config.yaml
num_hidden_layers: 13
hidden_size: 320
n_experts: 16
experts_per_token: 4
d_expert: 192
d_shared_expert: 0
hidden_act: "geglu"
moe_layers: [0, 1, 2, 3, 4, 5, 6, 7, 8, 9, 10, 11, 12]
router_score: "softmax"
normalize_top_k: false
routed_scale: 1.0
balance_loss: 0.00621
balance_bias: false
init_std_router: 0.0186
lr_router: 0.000986
vocab_size: 16384
norm: "rmsnorm"
norm_eps: 1e-05
tie_word_embeddings: true
optimizer: "adamw"
learning_rate: 0.0011
beta1: 0.95
beta2: 0.99
max_grad_norm: 0.5
batch_tokens: 32768
max_seq_len: 1024
train_tokens: 288200000
max_steps: 8796
dataset: "wikipedia_en"
Below are experts of layer 6 (counted from 0) of a mixture-of-experts language model. Rows are named router (the router's row for the expert), down (a neuron's output weights, with its number) and show model dimensions 128-191. Each number is 500 + 25 x the weight over its row's rms, rounded and kept within 0 to 999. Numbers have three digits each.
Before each expert's rows: "comes before" lists some tokens at least twice as common just after its tokens as in all text. This comes from a sample of Wikipedia text that the model never trained on. Tokens count by the router's weight.

# expert 8
comes before: ":", " of", " to", " by", "\n", " in"
router:493556498502542529485442487484493531509507517478523516515475496475508523508546530505483501484484492490474476534489489495476493486464478479486483538452531458506485544497512487483485511507523510
down0:513510497472524505508543525519517450470501470502513476496538493549512492489499475480516501490482458515527534489533500517518498494523501504562505504506472499533470500504502555492514480479533491
down1:484500522519438536475489552545478476523473484502528489485490541531455467483518495507514541457485536525510516520450482519577472517522485528489552507493499523500496524473462486502512531480527547
down2:506504457480467489508484541479526496479496512517495468504520494511504508523509511529494513492503559524458517489505494498509515528537505503517487505479518523532468497495501540531472505508509540
down3:519476537525483435467480482513504496500512516502477503477511499527520515546507531470467502474508474511503515494475468539504557490498499434498499521501465517536533564552492522511480535494550483
down4:512502492525478521529511508452483465522515493470480533506473505490478503467526542449497490536497487521513493538521486465508506521474470467481494511507478526527510541486502473486491521455529506
down5:457497501504498493579482502493468486534484500502534462448499499507506503540531538490534485500476519447474482483523511466508500492480453513500494534506477516494497529524518524492500508502483471
down6:516505486472524492506571547519498494497519441464509540534476491468486519495486484475490512506498495475511432515513532511490572496485505492502518498528495490505507468533493455517466501506504470
down7:524514504515502516474516520444479493522533489500486508496478539486489490531478472475499499513501439482542479519508480493473491460457497491467477476524491464491505521497532466468521498502499554
down8:537478491528547472478478529519534472506507477514474452507494512490463468520512528501548507509518508478521516506500460490470505518473498488510491503499529539529513514496486480507469504521493484
down9:479486474491528550526555470485517498499513506468530494523483511501492528519474554536515496490457484534479527551524496499464514517527490544496512524510511535482492534492509507487510487555538525
down10:436510505511473509506494517483472497478499512503516519480535504507463492520475539511523520512513494512516527519510479511488478486565513501538492472511507530452523469509515485523456488459436518
down11:492528468499519535471474469553532492535488503514508507481499538490455475484499562495493506536458500497532524478521498541496511483481506492491498501495533515530510533543497522511481511520495521
down12:483497514466518515520503490481491495518493468499518489486491496469509511492500517505483497511523498503459528470505492534503486485528464508477485484472511492469486497552484528508482497481489541
down13:488508502472526522522474484518487537516446499469475503500479523457531474487421531472520470496492461507502505504510521486482492535497508523538476520504490473546543498491463525471508478475495508
down14:492498527528501497501507438512524532481515496449507493481441509493487475487522532508480506520545469485510477457500463483496471466526498488454494513482488470499509513519496506498494478462477529
down15:474467517498476511475456449461475533520550527491436506473536514515524459522524494504509529483554495489538498491510514521525507537515480505515471475469477495529528489480488508525509468437489484
down16:504478518503489484522540502536486516505475513506487533470476514485486454460533467492545492509514509466509502558497520535569540487498477502464486501491507542562502500500443472487512496498480502
down17:480511513495512537464529492546511483487515502464496507510483519491551504498466474500481490483498493481482484496561546517459502498481529495481492499543501477478546479521457506497539494476488483
down18:501491473494475479506522480488514499494500524512472518562472509493489469515485457461451493520515504519494509488509501468494490528523501541482536496538500462560541500504499521463521477486500509
down19:493465510505488492524491505526497496473480461483545543522513482505474527475511499466517524530469470481521463496476488525495514483477474504517494502510510436541489487487478514498538478543522466
down20:478466492497470550467517470514495482520536545494485534484475525527516517505530531479479491505482511481554561506491516492488523506507471453471498482474476491515488526513518501508487449463520490
down21:517497480481515484451494526514516474546474505449534501475516448493504548484483514512557484561478501508476513543541464494483470471525492436483467521510516544508482544516509547539515482527475519
down22:519464492510513520498484502513492486509454507498497491423497509523493472531489540463532540498512519528483474505520505556481455535508460528473494506486521471555504517499483475470519506472476504
down23:515510460487490496494516506466490470514511509548510470460512528572484493508513464489497488461456512468550517483465522539489455524535487500468513523500500504495469474479538493487468560508466471
down24:478484520489513466497480514502513561478491511505529514563552538477483459481494503504489509516474520477477507475524530499544479499562490499509526476492491467524543493501463507478502537490510466
down25:482534435482482519473497482444513506490481468502519519494497506498468529476534518546508553532471502457495508485467486491507519525517489491510500443524488527460462502522501503501505481489521494
down26:469501508497483488509509462490493508522494516530501538465473463498515470476463507508461491467463473486472455527486528480534521433508481507534458542497515485526500521540427506488480524506517502
down27:472480492480465521500517478494490476518460494472509493486457489533482529465544487488524512492504525486497513517506502516488513505431505483535495480479499507497471490453538499522509503504504500
down28:550512535509467507485517555475461496521478481495491516525454450483495442489499479526486488483541497529486521490531541493517534506509482508492472482519480507510515463453497497509526508444518492
down29:531533486442496453495510538499478507487465500470511512509503491505498483511471468457512522488569508494533496484493493502507500512471498492541517456494491517509525496512501521568494492492521533
down30:475542487521496529483461474507536463496472497476471491471488550484496478494514521545513525508526480465477501499513508488509515487497509544489520510469504543468487488516478513500498519481540452
down31:527490475499475482509518487480477482514485478491518501527531450492515468513472523519531501492525466466477509542506464467500562505549532492493505481464453517497497469534510519519501490459497540
down32:532496507472520506511510504492465483513548512491528490554504497466488482467519495461534520543492523504474501504504503494474450514493480513508486453485496469466488477504484504529513529515558510
down33:519502482553482503471492470475486492523457497541514500530520506455494476436532482528554463554446500525476490552483471476531552534519551465523527512463510485462539495451458520507471505522493536
down34:476457459521504501513529536492496523508562494490494514535505505481489529529526472492523529510457485515485514502504515477530576491510505512531493464472528545489489502469505489515500499450478489
down35:521431499527481474503507490508513499494513527502502527509503533502524494530483533490464487493497484487536482474478469487512498502478484471458509480500540467526536526505488524445494497502511527
down36:504498500490462505514515436504498472538502512486467490550462476509472476526510517501500480478524495480506524515457525492486514520499512503546469464527543540475516527498502466488481474505517483
down37:499513486462483503488481442521489459489517499530508504520446536499487529537495486501533504515478457497519499463509508512524523499491511519527495491459487471503546496522517467472486530524468491
down38:506519466491540527472454494553514484496513509489518523504498543530512516497431505466527504519514503556486533485499466470522519462504554503520477493523464469521551483483486488522512493499470506
down39:499512471492526529528491483477534545545521523483530530477525485474474470482537482504504517542456521490521523510507524498513552517537583480496494478477515483510479525496495530495466475473526488
down40:505494529553482505474511510521501515551504502520493508466492512425494480498508521563455487505518496491502517530494512494543501461526487470485470464472516492482494509504505504552484543468482514
down41:518503467515485492502478533497465469536517533487529512466494497498522516474484539492516541514506540542501479469515481500524486496539516482493496502506499445513514523517502499481468528480494505
down42:495507540531483547505489464529468496508489514504490502481501492512476475487477495501493510515440518504481471551521469530534503487484489518497506532480447531503512486458517510455519549494510479
down43:502547454520475507476512480489495526532503482521503498472515517498546493499450546438499485514508471511466478513495563481536512459517533500486491498498502489507554505531534482447531465468508521
down44:559482525522500520543536491527527515490493485514488506498473491488541481491479538470479450467487489490495531499555526506474549486506512489514504527496486516453500459480492507519453522538482495
down45:513495512528545485511465541520527511477499478458507472505507472527486477516490491475497523475507502516487481500502481500498491478483519498506479511497502518471518535468499476588474475513480504
down46:482501509487545519487455472482503516542509474467508533508477469517543497514476504481506519534491508493484498479491528509512468474500554503506481460486489508500543484460517472544486539495460489
down47:514474508528455522533496454498521529491506508494477487481484465487465484509491536544542474490440513508446550495508478498477485479488526484505535498497488494530507517466477495449506515503530486
down48:480518495508516528510482534496495539487435502525522480456552499511498483506481510522521477470453563451481498492504516488510523473539527474550476488524473519471485463510518486514474570513509488
down49:460460491506529483478547465483468521458495489505478506497496482516477488520525522525521525496498491466539514528538476501500500473501517507460509503499496488484494447508522479519496510514501536
down50:482551520495519512510511460486514502488470484498503524520477494495500524469491555540525478483495475481474511525450513552485513467497476503537536488448493457485475512477500499511558505508502518
down51:503489482444509512482524554536517482516505490505506493459487464548482555524509429503493488457527477539511508516514471496499503523482489488510527536459497481523470465483515499500526508497498514
down52:487484497521504529516513468504468515498530516506485483477490484486499518535461491532494495495470521467508518492465506473512509505464476503539514507505508501440489469475499493512540518517544487
down53:531459533470527497515566552451526523488479529500481498465449531506525491531524506510469502494488512481445511524516487491535487517518535490482487494485482454530509516517487468461530508465501512
down54:527509520516498502515531478510497494479475507502518502527519480518486508482548496524519519446494461506484509493513511484481527487547500531493491475512500515453521495505559493497535487500495527
down55:467510482521472529482543473501530513526530496510491536512522469526462536485497455536476464510517500491472502456461530467484508484492475485471530476465474517507498501484516513518493525501500498
down56:488479530552502468528487508505492500489494536508526477541509504508488483492501487537483463467512467517502498490499527477482475490543466502513498516470511482510487465533464479539486548526493507
down57:487477478501478484519495455502540540446518491508549489487481516531493508515441485504505485542485447479507516466502467500498502518491469480484467489522524478537523502506517539501497504485501503
down58:471527469509470503491527452522502537500503498499501552493495512499505504520523493437499509518494496455541493479499524493473479543470460540502497481481540476444507468496498502457512473533487515
down59:545512495491489533477455533517486492516466528519536497497479489441490503448540516520538494502517499514542506474495510493484493490498471518455490541495507485509478517514492477453536509519507510
down60:505509477500525516564499516517491486511516502516495492524528463534513466531507520534518492539471511534482512512516490494444498461535470499458487511559487525520511522490540535479517511478534498
down61:477528483543502522516525519487488516530500507474508485507515537524500520500461502523508450491506497505460483477528520505480475477513527498501496482528523451489504533496484498494510505503474500
down62:506508504506523480530492547489480456474520503547536475508492441513485516450517530526523491455480528483489521503517465497471525502514542532518493504441474486471528455527547533500533510517500489
down63:486528544486468478495524515518511515476541498498500473500506471532449512461512482485523496515522513491511528498498516528490512488478525528503491526446477462494479513476502525512523515525522555
down64:477514525486519510533475469463449512499540494519498499508522453485520503499479526497527496509473491487501492453512510492492457485526509503528505528492527539468512515515515500474495502484501468
down65:535508493486495487490524471519511463497504496517447502535480500521516495495483522494502492460541468452514502494521494504503510430519510522520511498510512464518532465488534525495479491483529518

# expert 5
comes before: ",", " |", " of", "–", ".", "\n"
router:527501500510502495552513509492509524546521482501543490451562482481486509533481494436454503496493500504506473469543485475509522474462500505508485534487509501519489545551481514527504547500488534
down0:507525508523556510525523530440494515551485540478514485464552528530532499539480486485497513499516541510491501496538488497519512502496497514544459497489495522497510496532523467532489520556465532
down1:512530556523503504519494448470530505489482490504459526486519517441478506528488462498542503442496510557515520471470484481499477516489490481510479520515489515469498478494542508500502536505468534
down2:499528474481513508484528528497463505555508478482517509497515530490510448519438481476473453531490465499498462484506512494470489475500493489495496506497546487519522473466519507494473503507482498
down3:493496516528499528467472491500511493489509542529514572524510527481515516507469558532475521451501492519517536523489510515516520497529513499506533492518496497459484473408480459516481514503527462
down4:469471546526500493515572541430480496491480502520526510510455559522514489490501472492501527497525470480494495524508480491505550508494492490483482514505504471506543487490504507501489460511522532
down5:468481484497481480460501409499468496504518448491482513486539549514515548496470472523514523500520524490487514447520496518496469495526518475483520532506494491505446528467514519483536492511499470
down6:525510516468505499526486522482477470500500512506492526526483517546482490504463494497548514501500505513478482546517475487492557477494489486491528485515536491456495520511476465489504546498484476
down7:493493495493507508540545544501468509500482491493503484497449509500447462500507486497564490499508507473483472458542535497478498487555511497521526465507514478503542519528462555507533498494516507
down8:522516453500487486466518582473583482505534518485476485511539471498550448492488461471471508473497506503489496526512511486485509519479516500536498539481527505488500508496493492486479464510467452
down9:496518526515503520545478548483509502528482521500492489506514500555507491501534442466480488521493516518545527511513520521499540500489470465543512508515478493421494458479450472514521485521463477
down10:498482508461487534522506541495535496507486518479479521513491511478512471507458520496521490509481499497516502536504495495535555499493475507541495552501526502503501498500527508466534491461479502
down11:462506515479471511475493496467492510549474518481464527519501485495469480476515509514478482538530438492502498516473500503475533479533488512496479478537499508507566520526530480501433498454513519
down12:462504488460526467539541439522456491501519488501516492503478535497493478457563502500491481493457531455495491552487496506515570494492518485478495508476512500507505478442551497459490493477550508
down13:478452517499487496527496455497495501463481471476497483539495441493498503486535502486548539542527475472489531522504526513500533514487481515472516479534520500520500494520476504495513531496527519
down14:520523526492499537507499509486525474508502496544464503497482446485520526480550535498528511465481433507517495545490526491537544449479490486492508526504469443467507495555482481447478504447519524
down15:504487499519535455523505477482485514511506495444513498525481454511529516495523475508517516515504514480469500501472513505507509465517554491506496486500486497479506530540531504520494494489488501
down16:521526503528463519428481503526522575547500534491452511490476520534515498490538492493504510511505499485488505423504516532458501486529542421537524496497521508475490487485509515517441468525547438
down17:509514490484484487495490476517463489502486518520479518494509475470513502535494498496488501511469492517525522483522527525545464466498514496524453524502512539476532519486529530513545459550501484
down18:468524505494458573528481557507441437524546524535481515475536521507457478509474508493522527485519477458544495534506501501481485522482481508532478494492531452547487476526502510517504524474475510
down19:453513471456489522481561467494485499514482498450512510527509526512531528541531553455484468545509510514483523508476515450514535455539500527466506437512483534487549517508447505498497473485474461
down20:479507490497490510522484532494484509492466500462504483487521483515514519487522479517487463477437511491516451509526557534505489498541510535489542471520512479472495505490553530511513467455467492
down21:509525477519502530487474444484462507495474528526493464483497510481526505502585510508512462484501531500468511501520461500541497522539496500508492480503466482485480496499519498525510511479496499
down22:480470503483415517486501514521481523496514495485501514458498541485488533487482551544511498503491470479498456505540496490472476511478459490509467469487484506476464492543505465474511452519493533
down23:479553542451493520503524546495494460529478453512499504530491535533491505543520464470523503467457478504505517496521499475466483486526469490491478490489469509562519476495489523493488469498495488
down24:482514530461507496541518535500508473495508491488502493522492458494479509530508554509500517505528477465524503501466483490445488500451505536485511483473532515425443474511522513558553530535505494
down25:454530517513474481477549518490435458472445494507510503500512481502492529501485478501494501497498457521530487547511523520515492435510541479474472457499486567510497513525544517456518448502493549
down26:521505500524493507527490469516534497503485530555497508505508550489522495492484509508475497443463506484503468480508489529552485493453500492474526524479505466575477511513519526497508515469572528
down27:510459494535542507524520400494459474457484449506480516552466461507527485493536496513550495516509503521508501509501438519445560502520493535498504495533490509471499465497529539511477508516524529
down28:523473488472433526516550552454509476501523529542462474500452503525462521518508473484475484496500519470495535503528504493497486548472438482466520500501560501500467503545506471517472505497490519
down29:501502460467493490513479573450482517498515511452510491503494542516453496498513499540516484489510479500491483494517523469502500504491494501472546477526514524526539531469495477514508495534501504
down30:533475538460576535523498471481522458484487549481479539454496487515530492506477478526471488496493507469507515467514503514549524487532507549485471517513484507510520502492531493466500535522501488
down31:548498430495527549500512601530532497503524509444492513491535513495505506533465522488504493513481507496489487523508498497490528474506515471493504488448528490491517466523475527487503496489531483
down32:492502507478525517490498414446473481506474534491511492511507453486501515473508538519516530486513523529457518467492512503547511485517481486506472493506501482514459546525502461497505514446523483
down33:483511548467463518518474482511508480468481487525537465509430498466524502479488509510476506504469527493533488511504468489507480515475519488483523492503537499484503444488482505482565487475525510
down34:487502475525523515504472505531489499483507500562540498532505513481492456503496496531494481438494483507499492513499476516476516454520476481471468532532485518518544490509485516480510511530467472
down35:468500470505516507467490523530538521539496516464494480476483521507485517474493466470502519498501516464459530493543522471501543480482494525529458487486468499534532522477486510475493480506539526
down36:509512468490443510499481500486479490492558538507485520506486494489483497498522504484478493494530480473463464516501471504491462533522485558520485485500523491503541493476506471509480510476526503
down37:491499480520506516480476483470486494507466518497473505508475525534501526500539499525503489509488497505507499475509521509482489514537491466530467483545470500482486487493514496510480437524524481
down38:525469513467466476526518476489459479508489511470504469495485471490494514518508506517487516473473502461546489486479464460473530491535486500510493492463511464472458447536507503569496501485553525
down39:527530520524494536469458476496499470506515541519541524465520519457513474461482502503504458499498493501518511520511496494519462527485494498510509495485510529483476475525499499468529543509499533
down40:509513501500501497531481522511563541494471482485471492482518455535500521473492460521506512518497513504520539452517485486500498500499460492483533524519490486462484500499488452532496494563441494
down41:494503496496498469464452480466498527474498457497495514540540490527486514495486468511508519498502493501538515493517493535501494496532513494516513495500471476478494509480534511524490518505491532
down42:556516482522486459534541393511440473499489500466537480511525457509500455498522543526503510507487518516511492548471484498470519442494514494460487517496498488526512486513497524499520512516484503
down43:506526513499497543502493506496510478468543518538491506491411500533462507504492498515516499534480487544498519515499456502484479467468489498507520504527495509519504515492491539510514523503468504
down44:514463531466497481491445466481510454465457489544477495523503499475506465471512551491498476502524487495524506489493467514542487495485541473516533518517489520500504473476479501469503512470517524
down45:530472494510492460468501485516484501476479524488496498530483496489527530492542495501475483447522497499507495526514462480482517475489452464483485521520499528503489472458488508469507533474522485
down46:511545466454528491500490495532532536524502472503491513486468479449514532533520511520494559484494485472495528525482490522523523453518484469479487556516496511527521534493495503478492505495520512
down47:443521503470524488505481515459569480467520519558524492502502507511468496519505510527522520548529462480508484473499489500501492530517469517501548502513464523522523529497488506511490469536516568
down48:459494534524518548492525475478492531513510487526491476494505514466476478496519460535547520479514495488506522496527492501455514502497493466480503520541449503512515516523478473480452492484500514
down49:507490505460468488516543531528469486517488508467490488469530474495527466500485490481508521549520521492511512494483481470506512486516516501487464497494455452476512506469499450464491502469485488
down50:484468502467478495518468534575515508471499489457467485511507490485478509488469453450481585487542534502496478541499516483454495508497525528520474460503555481511487504488497496497496503540490501
down51:498448463485479470535515499531480518491494502463464513515518480504481491525540474495534501483499452476494514495518492514531516529523514547459497493527471510500530513529479517494464463480496502
down52:501485482510525492475524513499497503495507493487478483507506536464495476535497495515492470477483490487523487486457458441489511434518494478514509478493487462464501498517489466500506507505493499
down53:493496542489482503480507535516472491490496553495501507504505492468477439503498514527532519486494482493501472503521477511464489522525490534450512485481529516523490486487500502538503550507477484
down54:483520460477477541514496559466503503511494507524492503531493443539518500525485544508505523480443497500533501474519524514490520481530513514489521500471515446538515512500505533518509491538510461
down55:458486510500464493497480590516517442509506479490461491462506523486455490541475454484487515501528470507514472510510483493453494519484469537524486486536520484531550517497486489549485503514471506
down56:479505480540483524494470422512483516485495470537479554538502499512514522455536523525477496507471479503567486486494521538553485526526552465492543505528478478500475484524520520433520517506539519
down57:515491496525557504522493543480549492501469508510496504512523533482502478483502509481508530515504433527446500533527525521488452490473501510474432501518540508523537506528476488478534430489474472
down58:545542484534527487495492485480482514528523541496512528535469531560516496517484511469492445470507526469523469456453483516488491483523507452517496537490506506530511487509547512510510536526494531
down59:477506523472502525480530534478515508496495505546527482503474477496505516552517565497449515507464491506440493548492494516481507486474505505505510518485530511500498492513462471493518472477498484
down60:493461507497476486529495445501477475541493499530543541517519484468514493495526527510485508454498474497527462504526513505543507514516478506532511499499450490497478516502513541487477518467502547
down61:485476449542472478515485436493488516515496500502508523481462532497500476501542514536477443477484480458526490498475498551479520477515458523498507536524507481466473520486515470483476528485520515
down62:481504520478518461518547531495491497539448488434517501552511497487517485495491484483467491497492496483515502512508515498522520487511476476482462493455505559541494504498508480528529506460493499
down63:469494529484523467538502486490517491491487481506487478456443477540464475490518472495455521496521495471488540489489482465524517501494498483486464482502444480487486548500496449501530475476505542
down64:456488515496501491524449479484525505499504504498497451503478504499494510486473511480485517485511518472504486516515465499502497473522495484554500468503461530512508473512495509511524490495459489
down65:517513497486535524545511509476536515528469488522526506524495482491507484484514456491523506509477462481473560487466495518501515485518502505490477510478517487503539544492484495472524469476528460

# expert 14
comes before: " the", " in", " to", " by", " a", " his"
router:519516482489518482526486515446506462477517511472493526492455498486489530496539495462469512537527520525502525528512488516535508527483468440477510468514501508473453498554543516541483493484473538
down0:489504522492476493528495492519532511501488539511579532512487501518526514468480560497492483470487517539464513498487482502487540508485533530534511488525471556520546485489458493516472484433487460
down1:542500526450487535505490457478488460470519501513494564464493521478526533518500470522567486473508522504499471508460457477492483500502486522532526445520528526508508515528506487480503511483538498
down2:534467548509516447541496489506515451513531537492509525468497532482481460527521454481509545524460502474518475461500485505478516509510506486517497476522525532483541483488488518523529502500528500
down3:464526528472505458496470495530458495502525521485449491462542517515533473519517473481468506490515497437468474530529503511488519514487484513491547509516484550496468474491484510490470523467496537
down4:521524502496477507488489548490524529556517483462487486514537522498522504523504456513462482529488498528522489501517490507467484517496495475528497530531501474508513506525513522516506496486510470
down5:517516556519459469480505474496481489495543489516481502514514503530486484493506507493462534512453499484544499532473479470534488473479520492456522517513506492475523506518501505513479551542484543
down6:515538458495538509481522500503527514480468524501506516473516460486515496509499513501491489547520513555503504500544504483470496480471519502514493498515491482507517493485507513492482492526473536
down7:542494538516532517561476503519481506511508492500491508448451484526503478463494441442548508504485479451480445469496494465487523471487470529504462459509531517524495478523474508478463462473474477
down8:498472476486530516518539488519512518530535474529482500464497497492517530516496473463466505524475482510501483509542514562517531532517535560495467501474519514501496513494522472514434492502508523
down9:523575461516457528511509547532505516513499483446523509547466508529518542541521500471467490515484505504492512491514527476443471470466512463496478480529523472523481497549507535528479531512465493
down10:506510557508536499509482471477525492488492510522539526491523509472495539481502499513532533466497509563473489482454480508498467526519533520502457569502496555489505510520496473482503530505547466
down11:470500414488507490462505544534479541499501535506521488515486455509472488542490544490542462495469524518521483434504511490515477488482504518485489476522514489492482495537500528488516452503501514
down12:505475547496517475477520432524496504512479500566496514493442533490495505457525408485485534514483526463528483478479458515478554461525475476494517506491508527495487483517473498502464515487506498
down13:509485515500519512488474513469470514531467479500509514500531472504502499500489465480508515477498484484532481489527524465522506505479508496498537504520517471481449459530536480502452467500499522
down14:514520477522525513483532577489497488520493512512509499501518480512530468510445482488483503531498483542429494522505530486467521471510533478523514472514523462532477488524470496504488527504500496
down15:481515458494506472509491532539459477539490485467466526495516478472511508464496498495468525515451495505498477516525518460504493492492520519503511488520484523496487511478504471509520501509497507
down16:466513507584473484513512468519550505500492512511469501525497443468502526480488522473500474494494493486490527475549503504505430473468482493535505446507492504491471486501491532539503512498507469
down17:486496525478477519483516492504509480517502503502456504463471469514493508485483467473519514516505481437504494522551456528500463466505549485506469490502484532493464482519547485487490523489459501
down18:492444491524509493489505498473491482515480499512491485521540509494489471504460521536452495471521490533506514512473461517498484505501481523472502479504522444485518499476528511495518513507494463
down19:517494469497512480508523517529503502500513537511524511516521506498542458478490451546480508509504530490494498479488496519489503503543543486443520518476493444506491477537501545473453509486553513
down20:471500504500462574522499514490440492488497471495519510478518508472497495513490484533552510500471501527509507477486528499468496510536552544523509494509505541485477471467502517490485519489523463
down21:505528448534481549496488511455510507521512457524482501530524536507507468532435513504505489510509489468536494459498479493551503491486478483481488489543443506526493466501512509473443489512511502
down22:545480541532509523481500509470500506470499490507515496505503481531496470499467481475493517504512514503512498511490476553454509476481487485510504509499546510519443476517487510485523495442521510
down23:478489513536525480559506503508467530537497489488500453460469504478461501469482481439534512521483485446471513507494501451495530476486502512492478459504444488507485486495503543459481538491477474
down24:494531479517482462476527488452528473508537508556456460541455521512500505470526497486501475555533487523527531466522498502552500499537507486492511479524488499509489477522530475495494489507514516
down25:464512504432513532493498509517469515506493491498496502544512522528528489482531536528525463506526509459478537504474507485517530528487474527517517524532485524477516509477508500497518559477473460
down26:485470479485476490547470539489492476493477452467504467513478509540505467501527498446485503469510496508493521470451504512471485505498523484489510520487504522510509509495470499461515487477461562
down27:510502525549514503535468554472484530526506505495469496541534490518487478507500481502559491499522434535508489525494495528506555464510475552522542474470470507508494493470466460518477497498472477
down28:460499480509517548511504566486494488535508480507511553482496508488474500489474525509454482501496457514453512527524519459507492507465494518487466493506492465497476506460494504548507502520487484
down29:505516441510533533497462442478482484507496500518526481505467445478525536518525529525460481499506506514471515514496493529472513481515516489525460476496504493529488514503509464456512469484533478
down30:499535472453495542496488556519462518591477529481502532521480529495551454505522504515496524490507485509480449504523499465526470498469473512470512481513507506494513484511494554520527528463492471
down31:515465500517515511511526480518555538519472467494522487476481531511535459491466478439547511473496520475464470479494524525528528454481478530529498553496517499531539502539463496498449474491496500
down32:509500471513472483473514521486479479500473504488562536531490461470491493510511493515499491532511477522523508462494546514459466497534489512529534500452480467502521514492497512505461488490497534
down33:466529505470488515486471548555495519497497488454514495513551478519529489496494513519547518518488464495511436522502548476496529495476547523546522474516473501506496515504498497504553523489503463
down34:510507515481473476515470508489497470521486453527483497485437487497509501497525475503548503522470496526528484499488507501444546498535512495555501484547502530509505480480521468486506515490499471
down35:534553496510470478503448524510508525487485524511493567485525513530525480466521479493500516539484469523473485482484514485471494522479504548468483485516477462477526499494531493513482508549465501
down36:511488511544531477509492495503524466516488520501485482488513520513493452513441529530504480475457527525536520468536497480479485507507517547478524460520495480516506493489508514502515514495541472
down37:530526498501500506490504496558498506478516493506462486508520494505494454536512495535541481513431558503527533523532523480505532500497473507508480531519479539484475499517536513493490490518548492
down38:491500508502468503456530540519477533485490490472507495494519498498507452538490538459533556465479482478475530482493480494484499475531527465494502481503533543499511533482497521510459471500532466
down39:504526505519507466514508484489518492497464499505487520512542527523506493557520498496472511522518500526461469497484501502504456501478481467488502470497494474514464511483513537451480496516446492
down40:518442421457483517478520471516517530502523475488483509485491498505519508515522531503521480483521508449517497523517496493493546508530565529519531450493519524527490469512456488491501525489519484
down41:519511475465561516494512415488524475506493493516481514488473518475470528451492505538493487513475504506516553529511491482518502521520512450516484563511463477504501497557488478502507555568537506
down42:493490532485478545522528491524504503472483497487510532564479511488522482479519518476473499510520518475482514529486483485484499432519539504447512490494501464495494520490452524481510484471467470
down43:497535501476498528494480571483471502508518479486482503491504497463524513444531507486490497485474494517496551556519546501463455497518524521478481481498469464479507504490499464510506481527516483
down44:519507453543548478491463523466473518474470509476501512519522465492450531478508496500490473485523473486506476475492486468506500474477488519500488537470476507503504499547493468543516485516486530
down45:500500480533533490537474481454504480473529446521521478514495510492523527505523505486535488542514486481503518531484512530513476486525524480502542493562476520525499523525465502468469524457512509
down46:481504462459489546497529448463492491474472478532572501486523501482544509476441507485480471482505480509456491447503477562518501482502532510515450501484522521515487514475528500464502472537449487
down47:482518472494492489526543556499466534498535479464452510471499512485514472536478476492487497508474475497531485482534517487487490463488455481504492507502521477517525550499482507531522482508494490
down48:482491479481508465503526483460517473485497503472483494520481508518517496513480544453507523412483498502497512452456484525434504505507499491539496513486494525461557502503493491488516514507511460
down49:498515493514495491472456511550478491485486493499491523483519510485441475495546501508475543487495525508524473497490495498513531484509507475472498503514552492518436505509524498496508511497502485
down50:480514473489493483523512510518485476499505518446518531487520471477507485492521522553510517518516488482560507488496498489495513506480511506506491537459504524470504542503537524511446487523487521
down51:466504501514482539482504497480529492499499443518515467496500469500491512465485500482452523472486525515473467490523496488474505411525481491526476509491491495503560521490496477485508530516521454
down52:502511489537500488492536384519499472479527487549479496480471497474506473492495495509474498498477500476503514503519467472509522495511469529445522565488484498530530547483482510481469499470487500
down53:490512464494545529438531476519544521482484502492522501518490500531522531524463475512505541460524507515489447473511440528506501505505500496560472538491506522492503501463479517485460494539525495
down54:507455493517471507495525407503521511419503472476466482480481486522489515474494463442480493589500516508523496522507542483561513469510521501479459536484523522520504524475499499476518456538490506
down55:489484495532517477521508528510532506503467548486518502532510459501495478510486496472542522468475497503474505490504471527480508496503494485505534485519547517474511464487509500545508494502505524
down56:502509538507492454533464504441468519522532463523475512490497512508500499481495505474478515501450504469532485502502496526488469493494460477496502470491527500544484492490481474491486544523514498
down57:539529504461493529465498501502436479477465511511513525463504491530544478486494486477480514547469503469482528523529502530492488518454471514506498470498507487555498497527489480496502455508496542
down58:547536520482505503497482534520471488504504505501505490473512491484528501477518481509481505490505462518511490485514536503452497514527494481470538482488486453509479475492536503489482517466447467
down59:509507501512492475508511450493498561519467515486520495536505490464506508485467482489516492516514547493534520531447477469520500461507494480477514483510479492508526503519482502491499498577504546
down60:466470531525518518485484505488496508529464515503468564498519501491513487528467495489512528461495490514529540470478511505504508453475493483483518485459478464479549487497492488508556480502483504
down61:506543479461528485449495532493492481536506511483534510442538502501505549545487500464469516479493503523451483566500505499514524526456476520518513543525523527530444497491509504534516510465509484
down62:513533516482498522491478550515448520520462528491483515464494499521495501461559486503471452514530478458504479489510546490518513502465513472512491477494500503493519482498508537511474541518504490
down63:540516506508451523515464523514465471520549510540497490511514497490512485478508533493530477491497479537463508522507486476455509497476464515477533499493531479526510505512451485544523530438482499
down64:520482481547502482508511543530487480508481503492500497499529505488510477452531480492492519514514487519518494456489546525527503503491510486493531480497572480495460486506536530547502465483512500
down65:517522543500502545496489504527496496529502506473469473491481516508458458475546498474510482468458475461514543495534507541487528475485483466502486472523516507514493485494486504505505522429486422